Experts of a small language model.
Experts: 64 experts in each of 11 layers, 32 SwiGLU neurons an expert, a softmax router.
Training: 412M tokens, 6293 steps.
Below are experts of layer 4 (counted from 0) of a mixture-of-experts language model. Rows are named router (the router's row for the expert), gate (a neuron's input weights, with its number), up (a neuron's input weights, with its number), down (a neuron's output weights, with its number) and show model dimensions 0-127. Each number is 128 + 32 x the weight over its row's rms, rounded and kept within 0 to 255. Numbers have three digits each.
After each expert's rows: "comes after" lists some tokens at least twice as common just before its tokens as in all text; "raises" lists some tokens whose logits its average output raises strongly, later layers aside. This comes from a sample of Wikipedia text that the model never trained on. Tokens count by the router's weight.

# expert 19
router:131103157095119163192125083165104117154135131146138132070081122101137091123120108095135181150199155127103104105091181153098042147097152149192180150164083062185131108182135151121161130068078137135188149088083122155124084154121143138150111096091106163127147142162080164089110157150123107088143183133132135133147102144078123114148137097167141073173126182097149158097130141099117087163113
gate3:106143124112110156113144150169148185104164134099189127153137111098134101165185094172106132121122191120165134171121116175187103116170190141140126124109168164170193166097112095119170125086135107163128147106135082123156062089103133135098143148163139155156146149096111082084144108144168153077119135129106114071138191064106145151111077099151183136136071109095158145053172103156077107139096
up3:139136098151088109110148177145146176120203139108167127115101106131160145192181074179102137074114188077170129168120130177175118144181172187104147120122156199164180144155078104136164081099130123172120130113125145152149063116070166173136106114150121109176146156109105090061127126139130193105124134139133100078081185132104133159132063127117146115137103129112136136092132119154086102118134
down3:132121132133099107136119124160145131202166134148079160191093107118143126145135095081122130146120101149115105129179110122103178141168115099113170071195121109101087115105161180185098158112179115140128152182054145104151091172103166147107156125155063104153149108132209064169131095091130138152148139091118139107107102148189162072100081089099124088089096122131198081137144099116114105151143
gate4:102129128184038123149141125129173201125157143108189083158097139133143091161112144074162155133102192130166119127140154130182154128143178094090187132176188086146092076120112112103140131155136110102192127127089108097111080144109111136118107103097120158096118101107111134120112114155109157186142105110108075145144125198090130122058131165117077079141144064139089166095099131145128116177078
up4:154115126107126088150093070047107101104095112114129128074175170150141153112150120182138146141142203165099101118154052104109141097150125140108134190147155132054075160035173132152134168104143095108150122127188113129093083096172150173160059087066149150079111169152143113120137131109099161178124122137129168094162120129103110122138118069151132151143107155147110135128080162128090137121124
down4:143129179144192126145053187071184070097088142144107099128156174126072140075124139129136155093142108114114108122130089168073121086109086129131121144113085162173169119202127163132118117102127094154159140132175145129153151097132094085153125183162094126136105178086086091139186086083161108143107167168121144116100129073111142180139089158161131086084160133155158115206134147122141130122166
gate5:156119114121159151128148092183107088098122117101168102159026138177137077149166081163142113150085121144124087111118121063146104099106139177131138118104163120111124131110153140131152087148140131130141133081180159122114141089159199133149048123098167151110111143192091162168110136138189086123146154045133141122137151099117133172138114128119104128150129165083182141165172176158067200136165
up5:121127106157110130114073125061082102110141135166111121133175085121060155092092128171153150154143121121073131092166123080122160072224101109141075146120139162091114141098148132115202135117167144156095083151090120128114136156124200098122130087122109115176151163137123124085059133154074115135125180110124111167149139125149130131158140144131106133102153079082142059211132162116127073185130
down5:123131158138128129073126103148165130107124119179073104096160118137105155147148120226092125112095116166094148142131141151147161110114163108153117143117096156100094197153159124170175111193117145079093143132052131120194132146132136124118166165095131152173126108126122077142083101156122164183186084123166149171104114111057127114141082145134127147086160044199106145155176157080109136116138
comes after: " ", "1", "2", " (", "3", "–"
raises: "-", "a", " of", " ("

# expert 47
router:089134129135142129195118151172075136176106126183185128088156146054125132167149128133169147201153135078120086119104151133099118134122165097140169142114120090116165115180155157147191160072068130156138163116108110165113064159114079145169111111105131139089172173116158134111140143128124098123150132145193104131162068122104083140127179088165124094175097188126133179077148136117123056134123
gate3:122176107144132067132121137101129101059077172109132173074100088169050106156105138111151102168173089138145124156110112157142063126144117108124127153154118119141144115135085156123123088131122175126082130120167126148082092105120149121095127146097145090083148053147104171164054086069068060122144141132135082129140153117140128143103170091132124038109114065138151140139151166185106139176126
up3:142105145134142119100177106024162085175097114102116152169144100117164170178148141068101086128141079047110133143141169091085109136094125096125090084148091143150102156101061174115163112197167115070151101099087139140118139168153139109171092132158141101152138152136145088078141139138139105100105143108093130086065083111152095133123117150162180139108142173136117193111165081141103104107145
down3:143099142103124095121079094079128175187134111123164121161130122080124094096101124170098078161130130136106153142162176153095123118224130138105166120210142107115177116167109139081111158108118142226110133103103077122109073090167075113113136120119149137180120127141094093115123161137110177105137152107075176122122136164150078102103109165092061077183135100134170158141146087100148162109125
gate4:066129076089127158192139143155155130129168149186132156106076087128112127176151143159119071094187099145163107092140125122115146128135059094129147118087098144130139151145136115163165130117090071165141131187160128075175069119095102097150109105165149134080120160081154086195114153108152091137135131096184116116140187134146070130075125040134161145128108121113182181140106156103099108114134
up4:106176137084099059101151173110144056102135148081118133129111156169094151174041167123119147111118160149095156078126075161125124126103128109115107148163115093134117134150122134144151081131164122144152102057102152153103120052167093197128118117191111134178162124159149113138156133124147162150135120104113187117092110165165164078142107187052170101157166149145130142055100124105147147123163
down4:140152183121127101108101166191089139121111146142109148128135104118117087153109118113140127112111154145033141107110074146131156081161147122079113148156126046154152154138138069107130130136125162146141071143149136149135150160153110036141166135178132118141180099158175080125169143112224173179107102106122167096152202142064136134131150142083102121131136120069148120118126171094133123170187
gate5:144116118121172142134131161129134139143144117109148087104076156134140118090138119136089164152091200130131159132123108155215170167151127148118128097100118140202179135134163183124206149153126116132153149167140111097144105179169199174174128152152153086105125099061080120089138165122095154144071148107088178090104093153075088145217097134143167152149068124109140154113142126102185126139124
up5:132152077127171127086128155156170056183166124173109184082132116148139141145099137149138142178139100132139158097062140145173092158138162101051178140138108092122135113112102123144135087131122156135143127130127146075161136133174124075131113094107129099104123147104237131147148135111183188097112118140213149159105127146077120191142134108129113095125099200146127141147111207100131079118145
down5:048120108162165100130094099086117146116057198126107175144092105149125173108121123102183162139215147136182137117117088104145113141136136122102124124122177087131142121156131076173139110152167160088107145129165188146127095140068107151172121140108104095101204145148123114164085103126136110098150169112112113151204183103115122089106108105062184178099141136136163091090101168123131139088125
comes after: " ", " (", "-", "/", " /", ":"
raises: "ast", "e", "o"

# expert 11
router:118103153109176106192157116174121115159075158157195118082075110130146105126164075139177164131140167131126089126113152125145089128090148086181190134125111074162164102163192130105160152097054139146178212136157108144191070141082157174192094111100117122092112123173104142103154138160106111106151095127180135115167098156116106118133132116110169136136078173119135135112161162085124114142134
gate3:088111117183156052196129113097088101137095102144101113131126189085127105158106151145098162140152125171126094120165146117193158104112100132095146135094141122153164190143181139158147101094118081118218119138179104130088059081156133166160158131119139083110133127115161162069119139155124139133180077216123149126134143095096110126137104179126106115186106125117086093141192157116108113158100
up3:159129128093106112146203133136118156161114081133151105072128142104096119169117154177151152082132114103114190094104131117137102115161171071123096151083167124119137134108164085114111106106087106143196153097078126122079114114069076120105162123071161070167094144152164175188123126193094113159161069116096073131167084137118123110157148041161138147166120131110132123183131140171168148127113
down3:115128090131153125148183116133152127113127193180185158186137111169141148117176126123141062125116185129109128194169185150124123133170173139088122134121156101045149129102134130098101157149151101166095130063171200119098141069145099158140106112143134124125159105172143119152100119175150104145185118095109155116108113170120099052141147092148125153048126142139150154144107176179080082160100
gate4:052155140117183100103210090152133119162122130090149116151117185158175095167112048179106126084111130078161129107091153099140142132105166163108189134102145101109170095119104127127160100129178146157127103126117151113123122155098120146161073097151180169103103164119146074094094128131110133047122060110158113079161082112081149112128099163173173139107107191116137075130146136141138118158160
up4:113071170112152112125114118064130166067085070140113149142132124136089170080060129107128180177146123183108086097190114158084088108112137079137089097195106150153111137156113086112140129169122136174114117144143147132098125127205143166102144152128102138148065128125150158152179178107130085133167142178088159190161159183154153102169105098177108094137139112115099148130167107107082157151105
down4:157126133135114103112154064157169073106150126097178137104194089158115111174152140139102110131147168143142188137088114124129082130174144119112121114120097096124090195129156078196129171072094106152160134130203157171107147148134148067108067153115139146165153071138192162127096105101084134108176114076108159161089107128099150115133074122099133093132162140171089133081088124125075151130073
gate5:136132174120119093167135076144113120113131096129128142161072149159085118155116113191103133173108112151147110106076197120139119120104093091104135151148154108111148082107141164061165140136097088182139133128102153097107076143141116073159130069163108155136123169192062134084102137170141094134168158116134116112132103082153024146122105123186171134102115096136134144080134053168121158056135
up5:121123119141143169142137173108098128120080142169182121142154113134111129072129131139132173159165163165116084138105072087102154157121145152168146142197134126159098156134157055173120096132091096174112191159177095154168103073081148214145174162067191119132151184133141106101157126133102140184116081131183075124136136129126131105158147119138089162107101175129101171088110165093109087098123
down5:084069115177148088151112094134191160159117139099143139119109172143097143151099053156120111150105157163139044152109129103164116130144155187177102139148196118150134114168161144103137176142108103146186151165144130129080170150097217149105129148143092184084139137151066163132103129151096108129109103118143139113145127110152100107122150153129104215122100148102146066085177168085110091090137
comes after: " (", " the", "'", " a", " \"", "("
raises: "\n", " |", " ("

# expert 42
router:114102158160112202190118144173068151159137134135154176106136148122147094046132127132217113131179162147092121125148172176114094131146171105145162140135125119189161096129146112188156158094066129084162185132128181131123084137107116145155093097126072153154146144101121110086118125135121110124171158173149179097168096129157090114089151088201135083155136166118157123077170113123124094141103
gate3:101151117127086115192149151189114139106100159168116079096175147155171137122132121141164077173127129134110092098169114136164145062162137158127124098071159149072055129164117148155126153130128107156120132060066167149151115120129146105158055171159125131130103065074087153131075135103136143208132158090150135120076112116096075135094084141136140129090188150166162098128190134140104107108137
up3:120113085119161097119127182146093171133106171176117106143118138135118091167109140146122154157080123112123080170127127074148115077094082178152168144130130141180109085147163062146096100082193094217164093139153138096127124165090115084161071109166088154154076103115131141153115131110123177132131121085103141087095115132139064201132074165103160122170184139149105183135110117124111121152079
down3:076094144135140127152111103117124166120123119100133115161097086108162141174137155176103131153153138109127101127167158114112163181124150174180147097148179156092078143139129088148115118125126089154179131089158200142109154120127148107129161109108255156166155169167124146126151076147130091160145158122148108119183134169182121137138163051127129172140163117144093143188135061071132154126090
gate4:119052102140141139080154120117064190108133134134098148086110140093178148124166141169145150147121110101152131122138177116157118142137157147136084128156168081114153089131132111160099191097147113073130128142125152094189120077097176125213130145142155146088121108153135157072155090207163110141119112115137158137197082102196132052121119113083180123183114106162158097168115122149094123174142
up4:151187164170171118123213133067109122086141117155099170153110118096062168134129177143175120170158136108081128089104107100142156112141197100130146137133110137142145106102132180150098111066131121090116082070128122111168186105120102073093134105089089094121133196177131130156096171119133190164118086149089131161096172160117176092130111166098115136101098118145146136143171137077079116174123
down4:083177129086149157118098171124161156138170139099116114133118159174140124149129088119085078136116131087154099155106124156106133106111114197118185133157126135189140069119052155166122146155128129139079180138142157166084153162112105133134082151175132126105109079050109121142135134130159115104109135088119144130099178150113137126110183066255164148147144150079130191113148074153141150118109
gate5:091104101223132150145124152115116150084087139114195170150112163154081074125156126155187115116117126124098138130146140174091129090126130090141104193095122171107153110202177200139140155128077075164116125108125173173110129114093111161076127128136135199111071135179111102122168124144121108140172134138066138161134154162152098133042143152074113115132107184138124153098106177133115131128122
up5:158190142095073076103133113107156076126115138133105158068143174151142112117134106122084116098111063145136147083135085142147164163127122115114163085129131089107174143109140161178116156192099189169086139082135137101138145120083127142112126073170098093103120166124153149117132176147125084066141130092125094093135116148130189097126169180124093072119142114115182056183190087140131193106145
down5:148128129130155091093132100143096148165095113135151164095115112145156090128152099097169107190135163123090115154132141139134042116109087138167106128134102129148149135126176224099123148067132180109174071223109107095177161144123113113153132124106113149154128096118104050175090145131162116107051120164159152155086162062147120117076070154165128121158141140085131104152146111125110090079130
comes after: "-", "–", " ", ".", " (", " un"
raises: "il", "ul", "ola", "le"

# expert 13
router:107048149117152129173067093127134090159118127141178166093148138082133122138122121092149124163182186130119108093123130178096111111063134095194140125178093080195185057172113144173132137136123208131138155137113165097111133119124143118157090073121109179077148155135123108140176121172138134109185116171157159128121130120113116068145138124126129115153115177129154113052110152118114120194086
gate3:111106147193115091152185134134108134139149146125145134167098113152137174180142088067122112150152151092140232137157169123134122138129097126188166127089096067149161080112163080219154173160139145082126093139090167139104108112112107152163085176127145163130137156090187189133145126091189175099136151117144103106170130109101143110166153057100136099141135176156097097133136122109143122118167
up3:132091110144182112180171151105073159187126092093154142122114116084158113195130126112103119125133143125119133074118108129101163192096182066161125145134127127143181086171077128118077156128101182107099109169087133145188158127108122118105112093147168111123137136114157130108155187098062087135104063186111097169138119120108110159174132139154172152113091080146173054148116085101088080115144
down3:146148100129105099085156106153135162123104118122150098122084151133154085056109096140049116105097171154148148094139098130064100094115152138178116128128111163124137120173150128059111128162134127107140143117094065096107092117102195068113117119131167126120091115133141098114114163161105188132111226172125167120148091153124132168125177065125186122077176076108099139121216140137125156091139
gate4:100078190092190106120081095149189107070162112073114101136162136150142102158075122106207148105131163121158103112097129124151135083106160069149121124169152090165121107148147122142153218117124115111127112104148106073133186090152109125119099111152144134128090116159093119179137105163141126134154138171096087083084142151111192086097099152168101076102108122131155113113155202102132106135055
up4:161177101138139118157156132094135114116103132170139150059078090090115153076187202119096125167140102146144131087149142132172160184113087101118069128126063175109102154176155183101168160129184080156111093108141109129156146126130159100103130115109121201147123118124180171160102050099158101082101108082137106142130158148104089111165167080079155110146191151138169147120156135106114129094138
down4:123101226150126115114126090193139115129134158170132119078143100164147060120137108180099124111200113149144143143114145089148107111156155137155138117178172205135127104135114141116148131190125118205143148107104080091124103068154124133149104111155135183180102138139079135122175197097164125087087033116122183162130134136156090134155123146145151123115125143140153137165129098094124092188169
gate5:114092126094142156143088104146116126125179118149111061123134113134125115170089103122148194146165092143097137102121116116122106111172131149144139072111088140084167166169132128136109176084150132109116172135103152129144163117052134120205090200153174117085077130156146088111200082110170079147109079126042132145128125165141077077161120145080113148163149175168186111085153140143164127119150
up5:169141169169121120131129146160134111120123150089167139138120082144114103077168137179137180101177143148159126175140173151182144117135106138135127150145123066207121159125186163135130126149136139159122160173132141113187104158109172108113181111130168100128137244146089168110100144099076184117082183110134082178150107086117119143137186107166158143112149151083124128201119156111138115079085
down5:131132099123132145112191088166155118126093093083144144139136108111120101156150153126131127182161114123159164087133167105168076102143094118188186061053143132124138120150129150146183101093119149094112195109074134122134052097065120107084092137099147151113125136162174167187128180121205101161148217074098196134135107104136143108150146104111157105142143150125150094123131105108105117171118
comes after: " |", "1", " f", " adv", ";", "|"
raises: "c", "-", "er", "i", "p", "d"

# expert 62
router:108128137049120181143139054138068075153105151213105163100116106138143067167117097108111134152143103154125101138096147176089104133108180112183118131170097074126125109158141122112144139106120141158160184074106175157149101178122153140109109088106125157091131160181092129134117171143118094081164161157174137162152093152077135065135140104148152093170136200102163123129163103106107165166096
gate3:111138148153147142096121119163071106141126123144110183141096072116113136132104077099171121168156145146124171106156105123149109083137171130106130074156132164142105074155164132068134138090138186138103135145158088072079165193135147125128083142072107150124135124171072144175087118163099132149211150054134092133143128162132087099090162182151055118111142175097177107090168168146112136112077
up3:153139147154179133108122140154158116074086165047115097170069135120131120126086157143089098145138094125135108132174138139174100043125153122122143106062139154123105138094100114112119107063110144141103143109125066132161204155116127073123105164135149093170148108136143144184099114164134161189076095093104115177098143136114083120098222156133075119068132183089146099108127166154116152136127
down3:159086128112135100078132148170181133143073179172171167210151108104072130114142097141098136127138104144179176148127141138113161075165150064155119171099131062164166123057077166139157104165141099141098097107123095132162081107111141097070165168150157109175158108144143117152142176083145136144112118163126125153143136079171172139127155119161150168102122095146194102168113177159150100165133
gate4:151129166145113143084145062172147100134117098179124106124085183165177047144063128076161153143169112177097150088111143203142171144137139110110106120166077062109113143165113112159117108145086166160127152205131194101145149136112115152120092112216117180084125106138145117150155116151089109138156183096117152168090121127111127122126118128088159141137083109108112138137179147090145097096091
up4:129137178121178166086106092082089072105145157151113148082156144141127129102151117150098101163068118106081109073175149096051159079151103171111120128114147137092115141144098135141180182155151110102135132119134132083175174140138181111078091114090122108112097111117161214102151134176177121143113051154175133130181076125113151075128148128163145108147142172145166138176130079140079155153123
down4:150110119150189179149141106110124068099149092129047106080101142149131085074124074100122120211129074125113136142166144098071168152162090068147104171137105092137152117138132166179123140078111115129106145110117133094164144121129126138078070107130124167109131105143142148123061092119094105110107079084092128200125149038112177120104105182100101078162123105136121093145099108133141108091110
gate5:123118139128158112135100086099076113087162140107146079147151147126121133051092130159141174150128112086135081086151123135210178152105122116128142166133140097137160154115147119100165110119128179115110099116180167138173134147093154111054108148153132145110158118105150112135094087096188125150130108083146154194203191139162135109185156099113105158040144158131150082153077154157127077185090
up5:168149129131131164149052103126068092109116178118154149158126099154086058099138161151126159160162152078074124120081133167158135152106133157144096173126154125148137100107145107181081083132117111158073169151095147160182124115134189104090122117175183170094121132089163114133146146107099050124172141113151152140153150144089102189168135100086124121104109089129067051112100111087093112134169
down5:103156128099128106153124144093075123071201175145156095142133122144141162187113152158162184113141161151203123141144132106124133098166101083125213146138136078125120191133158149119139154134110056135114150113181161081177179088139160162136138123137126103123140083087075144147117124068120176119147079145159127118117148093146180123135136166135107126086039155167126069172084125176127127152125
comes after: "0", "2", "9", "1", "8", "7"
raises: "han", "her", "pr", "cer", "na"

# expert 43
router:055122150144117154142102073161165133151111168156146149115118129146156050102110086096152147146166203149104095125141182210070113124091147109177138130210129100121122111171151139157144123108128124124235123101140125141091112082080110161150118129106105167118134127151036118107155161179106115127118157130158134083126097121056092096083134125131159123141111107134101128117136072087099096152128
gate3:120103137142162096170096083198176123160160145113110144129101190196126104072100130126109120103075181154074125088170178130139104122115125112202135126134160072109125107169120099143114053149102126129126181108132158110111114111172088167174141143116144133105072077080154148104148168181132134123165109078092182101085127161111134109129131153120121109148093109174134110167113069088204113172135
up3:147166151091116242124203152119156082133105068114143101146199121118085157145124148107092176122125150097144153131155128114085144090135090126157134060172135160112090169145170097108139125098118195098058166122127107114151148170121175128159137119119159167077152078151100115092098087151119107184154133111147211146096089173138111136154138127119140052113160142097132098105105134125115134151130
down3:133088149176164072123163113127086102137093152154176135151121102042148085156101160124146151179126125164126103116095120153125167137108139139147125166134115148223106142130144135116087125163106133156140184100095058110146096083106166136063183069152163135135106063111098145158071131134164131064147096084110089148087090082161147179118077138120115137100151120127137135054142120147172094160135
gate4:136146084092038156159127138100123124120153131138130185132166191127104130180150124160109089137114086158056069155165135156138185100137180140213168171097144145109098151133116111127189102152143170124092129122112167119167126051131137145144157122118124185141060117124108150145118136216098140097159187151168127076165111123148104147101066152080112130145113138093082140121123133157098135136125
up4:123087154100086105131154149053175160161169139098076119146137089143101131191109150119112158151095112094153136094094071164161126142116214077144158159162137133153079131131132156099129168091110127124100111052111127096153139148106093132112136155119108071156144092149171104138139128149088152123093157115119094171050117131162135159189173150149074134054108168138171126135044133144138085136103
down4:142152201173165131064145130127056103123104076117150152127108145100147102074102115080104110110095086198144055129060152068121127130135122077235147146123129130146142131097096127176128111107128088148077145186103111134098126114122095148134092143128143115128090041121150098109147100113115101148140128126119163133118162126113121090144160075110144241130127169119145146128148136139079117140132
gate5:105114111174128184103115034113164168126088161145197121181152122130179149155124111097205110133152171103104134128136094111118133105152130081147116185129112121153153095147119125125154136101134141095183173104132171132087091115069158204122120099136192167132111127142187106124104111093109133184106157129168086141114049127087112131052108158171131094171110115154103141087170115108131095122167
up5:118103147090136132101212132160095144092110137106100103143086099127087158034087111188108086124121110118154104141089105138081204158097143090166095125101105121132126157095109124083138148130105026126113133112128110113122100122121092186071154132126126168171120085123128114089117112125120140129158134131153085143102134115122153081044128130137112081102093140171176127078116126119085185039121
down5:083132147122139171136125182127099151085126186109173094160135078102138135122130120115114141123132145177123133070139105105080158076155132142072128184072188125060114122114128110153117133157091150180166130195151140098088102104122105165137140076138158118115171129102132105126124070080131099127023070088139156176132124152112085118088104148140104132097085145151034135171131099084113118135154
comes after: " s", " S", " in", " to", " was", ":"
raises: " (", "b", " in", "v"

# expert 30
router:131083138134155152151095127175104124145174114107159145125115170150159112176109088154172153153190138128110123122064184159085121137128176175132125137202145057167208128173153184134135133105152153183153144117073130126105111115119152151123084057106118132093136144147072155082099132126112123110137132111165153170147097159047137127131124113118168138109078160094152180128200095142063098148114
gate3:186094116094144126090104132093186156107129113127126149127023146187127153112088155142188154102079125116208145100097120140143125139153154188165158134118156118085095103168119141105112174111162104114134146138144121150153168132090151092139193097078105122095102074153100124112095144129150192130153129116095088152131077125100087146114161071108091084156048098065156124104178160149100132117132
up3:133127103144149114119154166149147085159091146146116135122099089141157140166135107181121137125093111127134136088142098128157109174169078132112158152114130130149130084181150094100168100175113142204163135108097182146080093146148146090114055118119108072156194154180075078154162153161111091127112142143192089134061132061129129183123121137145135125119179152171097116055063118086137164097176
down3:175121064208183147127089093112121119148144205111150135099086167149082134120176076158145113143116146116130145087088128128136118097112133127098094138163130145097109076152141138115150126112134117151119125121155165099097140118069180175111069109158112177155062146166097125163088184151139146154070108124068169151123125166101111124142134067076109118105123114126187134100151212141055102095134
gate4:100112121056139088130196146122162092154110110145125210197147111144172121126124126153128181172178122156135161116091152127116150092139139152120133167115181128144156139166153101161108101158046138149120081176085171184122111087160117152156038085101133098140092163096114152138157183099081105090086117097128157096119110098145109126109098128081159110162114137143134112143067132152201140140165
up4:117128106097137115106216148180139133088154072112174153171102116079091175144120137136134139106120097188117135117083138161075105114128132190173067069128118134123122097117091093077072160080070186152079151131103152155161159119212140088107106096107140166107127145118118178098136130108125114116116112050135133087116160116196144114129154146144117154138133162146147076121147095091141103154192
down4:162175118118111139150097106107125082084155130102072156122124184156128078059147068137139093105119133123078152108140164131141132135070098193122094134131122156089075070101078097134136181153127187104175083108115182158122140177090138191130078175123134128149148124175168148117148083158139115146149151064117130123190154158148142091144080113220091098100126138106168150151133116107145158125135
gate5:094112141104112131144162153107085170113097120148176201128090112166104087154176130121112110103207132143177103223149160121088155109163142107107102103085143127095136081158108143186142139136076109165101091079097122154121153103096089128142159163153129173158130162107090104100126067105111116068164100116140100164199126119076159160163092151143156134107169120130088123090152074075156155176122
up5:147104091173131149133119163189115148145112152060147173098064194146127108113138094180154081119110146128147150131137127144118108188172109163096116126146064146119171132183151123162082160116159147118097106106196131120113144156114098132149092146141098194124149147088080114161148086078121153094163129053151129136193115189157194123149107085110077134117120163094111125150131093054171142104110
down5:149146124148159186081138125110113103111143111098084108110100100098218199122138148145127150108117066084058145063106155157163097160157135121159107104159181116159117117098113110110132162157082147113076064146154085151168173129080105125075118168127142144153172150139083152083103185133174131152126090141191073100089111112145073135132093128176126103136108076164123144101159119093133160123164
comes after: " |", " C", "C", " c", " N", " E"
raises: ".", "r", " by"

# expert 2
router:129144191122141173154087132191104102178113141196149154098071149123125110077152092118159121166150091136120067168107133174147084157128136107130168129118067108139164086132185134120171151079116139122170120110074127104105060140134155179151135137109128136134113199114153169110180149139130099133133152146161156146130074152099088129123151064141150058137120157129083196105193109070133082135135
gate3:152082112180165076106161151132145132133066085152143125090069134115053141093147121143149111133075148193106111133148149228161110146106118135117164088144106030116135104125149139115150122099083197169100144161082155127146122166090169174167101172117116127127109117132136136087145140160166159175148162120106168118100119119128140125147136084076108094071114124120134196128167099083072154125117
up3:101132117122125121141120089116113160136098186116146175149169134151163081112096112143125160132172165123100130101061179089053083135116102095167152174079118143128231171128136123122154194187109120133134155115141096153110150109148128112137180133137087152173105158154063108147080155093138130065050123158120124160122147127066096108115139143129129142155113120191144046146149135117145084100174
down3:099135128045210125107119166120149154144156148141131154155107090166194139167126138124184125109091130113152169132158160134163110134155157082148130151137103103077154132108117129102054189145135180159149118122132143110090090147115179115151167125155108111144071165129096161133124164101144099081115183136100177086128112135082118131124184106157104173054049189096078103125156090117140092156157
gate4:126086167109163151148155125139129159177151119120170115137070127185103104164092091133193150166121126189082082131109151095151108139104185162107142140164171086145098074116123074143136158130098117116166187144152008155128082124106186152083136127091129124166120169099128164156142083118133080108119157094166103106155099194125139118135112119128157155077103094089144085138179111104167145116097
up4:165145159144168138141173152132131179167150098158122087115074118164128104167193144131123160175121173128051139124129145087141130168095130150116142082146175121125122090160174113164191151172125122121116176144111036158158121104146199156071213127122099123155117166147140132163136140120161136075130125152153124107121134128123090139147109176100193164070152121136115095119177162131211135123170
down4:126142150126114148137145160172132126111192129135112104138148121146180148165140159145096103205051146130122157167129114127165173136154076138075109141147113134097097143186142088166087055168096120100093157091090110039169107051096138160122163158149119072108130146143168054132130086102133077185130129097067113122134121123077120114152108116118129146059117090165111136144115158088120137106086
gate5:124122101095077121146211106151145083150113104166099090099155168120143160080184125157189135150091168139110097103123131156161096082145134103124163161174130125181092131151155077142189138143109136145094132094114127134160118164076081109131154138127168127105075132154128068180123106132141097140124097110193120057134115145135074149127142142136195051084066140122100109102167181128087114092177
up5:163145121117131209137129151137137162125193144180150102096120059100141124103148107122112168085147153110148133059076151127118176123108140104110089157124102125148081151156187088144159161131098133102072209213093145182119158126082091097082140171095090155101114180171080129129118122144119145119183123119141142098091161112180106150128157078099104079124073129130139169182137159145096117130140
down5:136150118067071131108146115122148177092096141153161153096146123149144122082113087107060085068049152128186141133159106167143117061096108092129123162179135086122179166141127100106089183177134107202109045084160095135100132126117128100134129089164091091151153129134145046134142143138114126141116069165130117081102167154132096116133127135128099127058115136123112183120154135114134125084084
comes after: "-", ",", " (", " and", " O", " in"
raises: "f", "ac", "us", "r", "if", "e"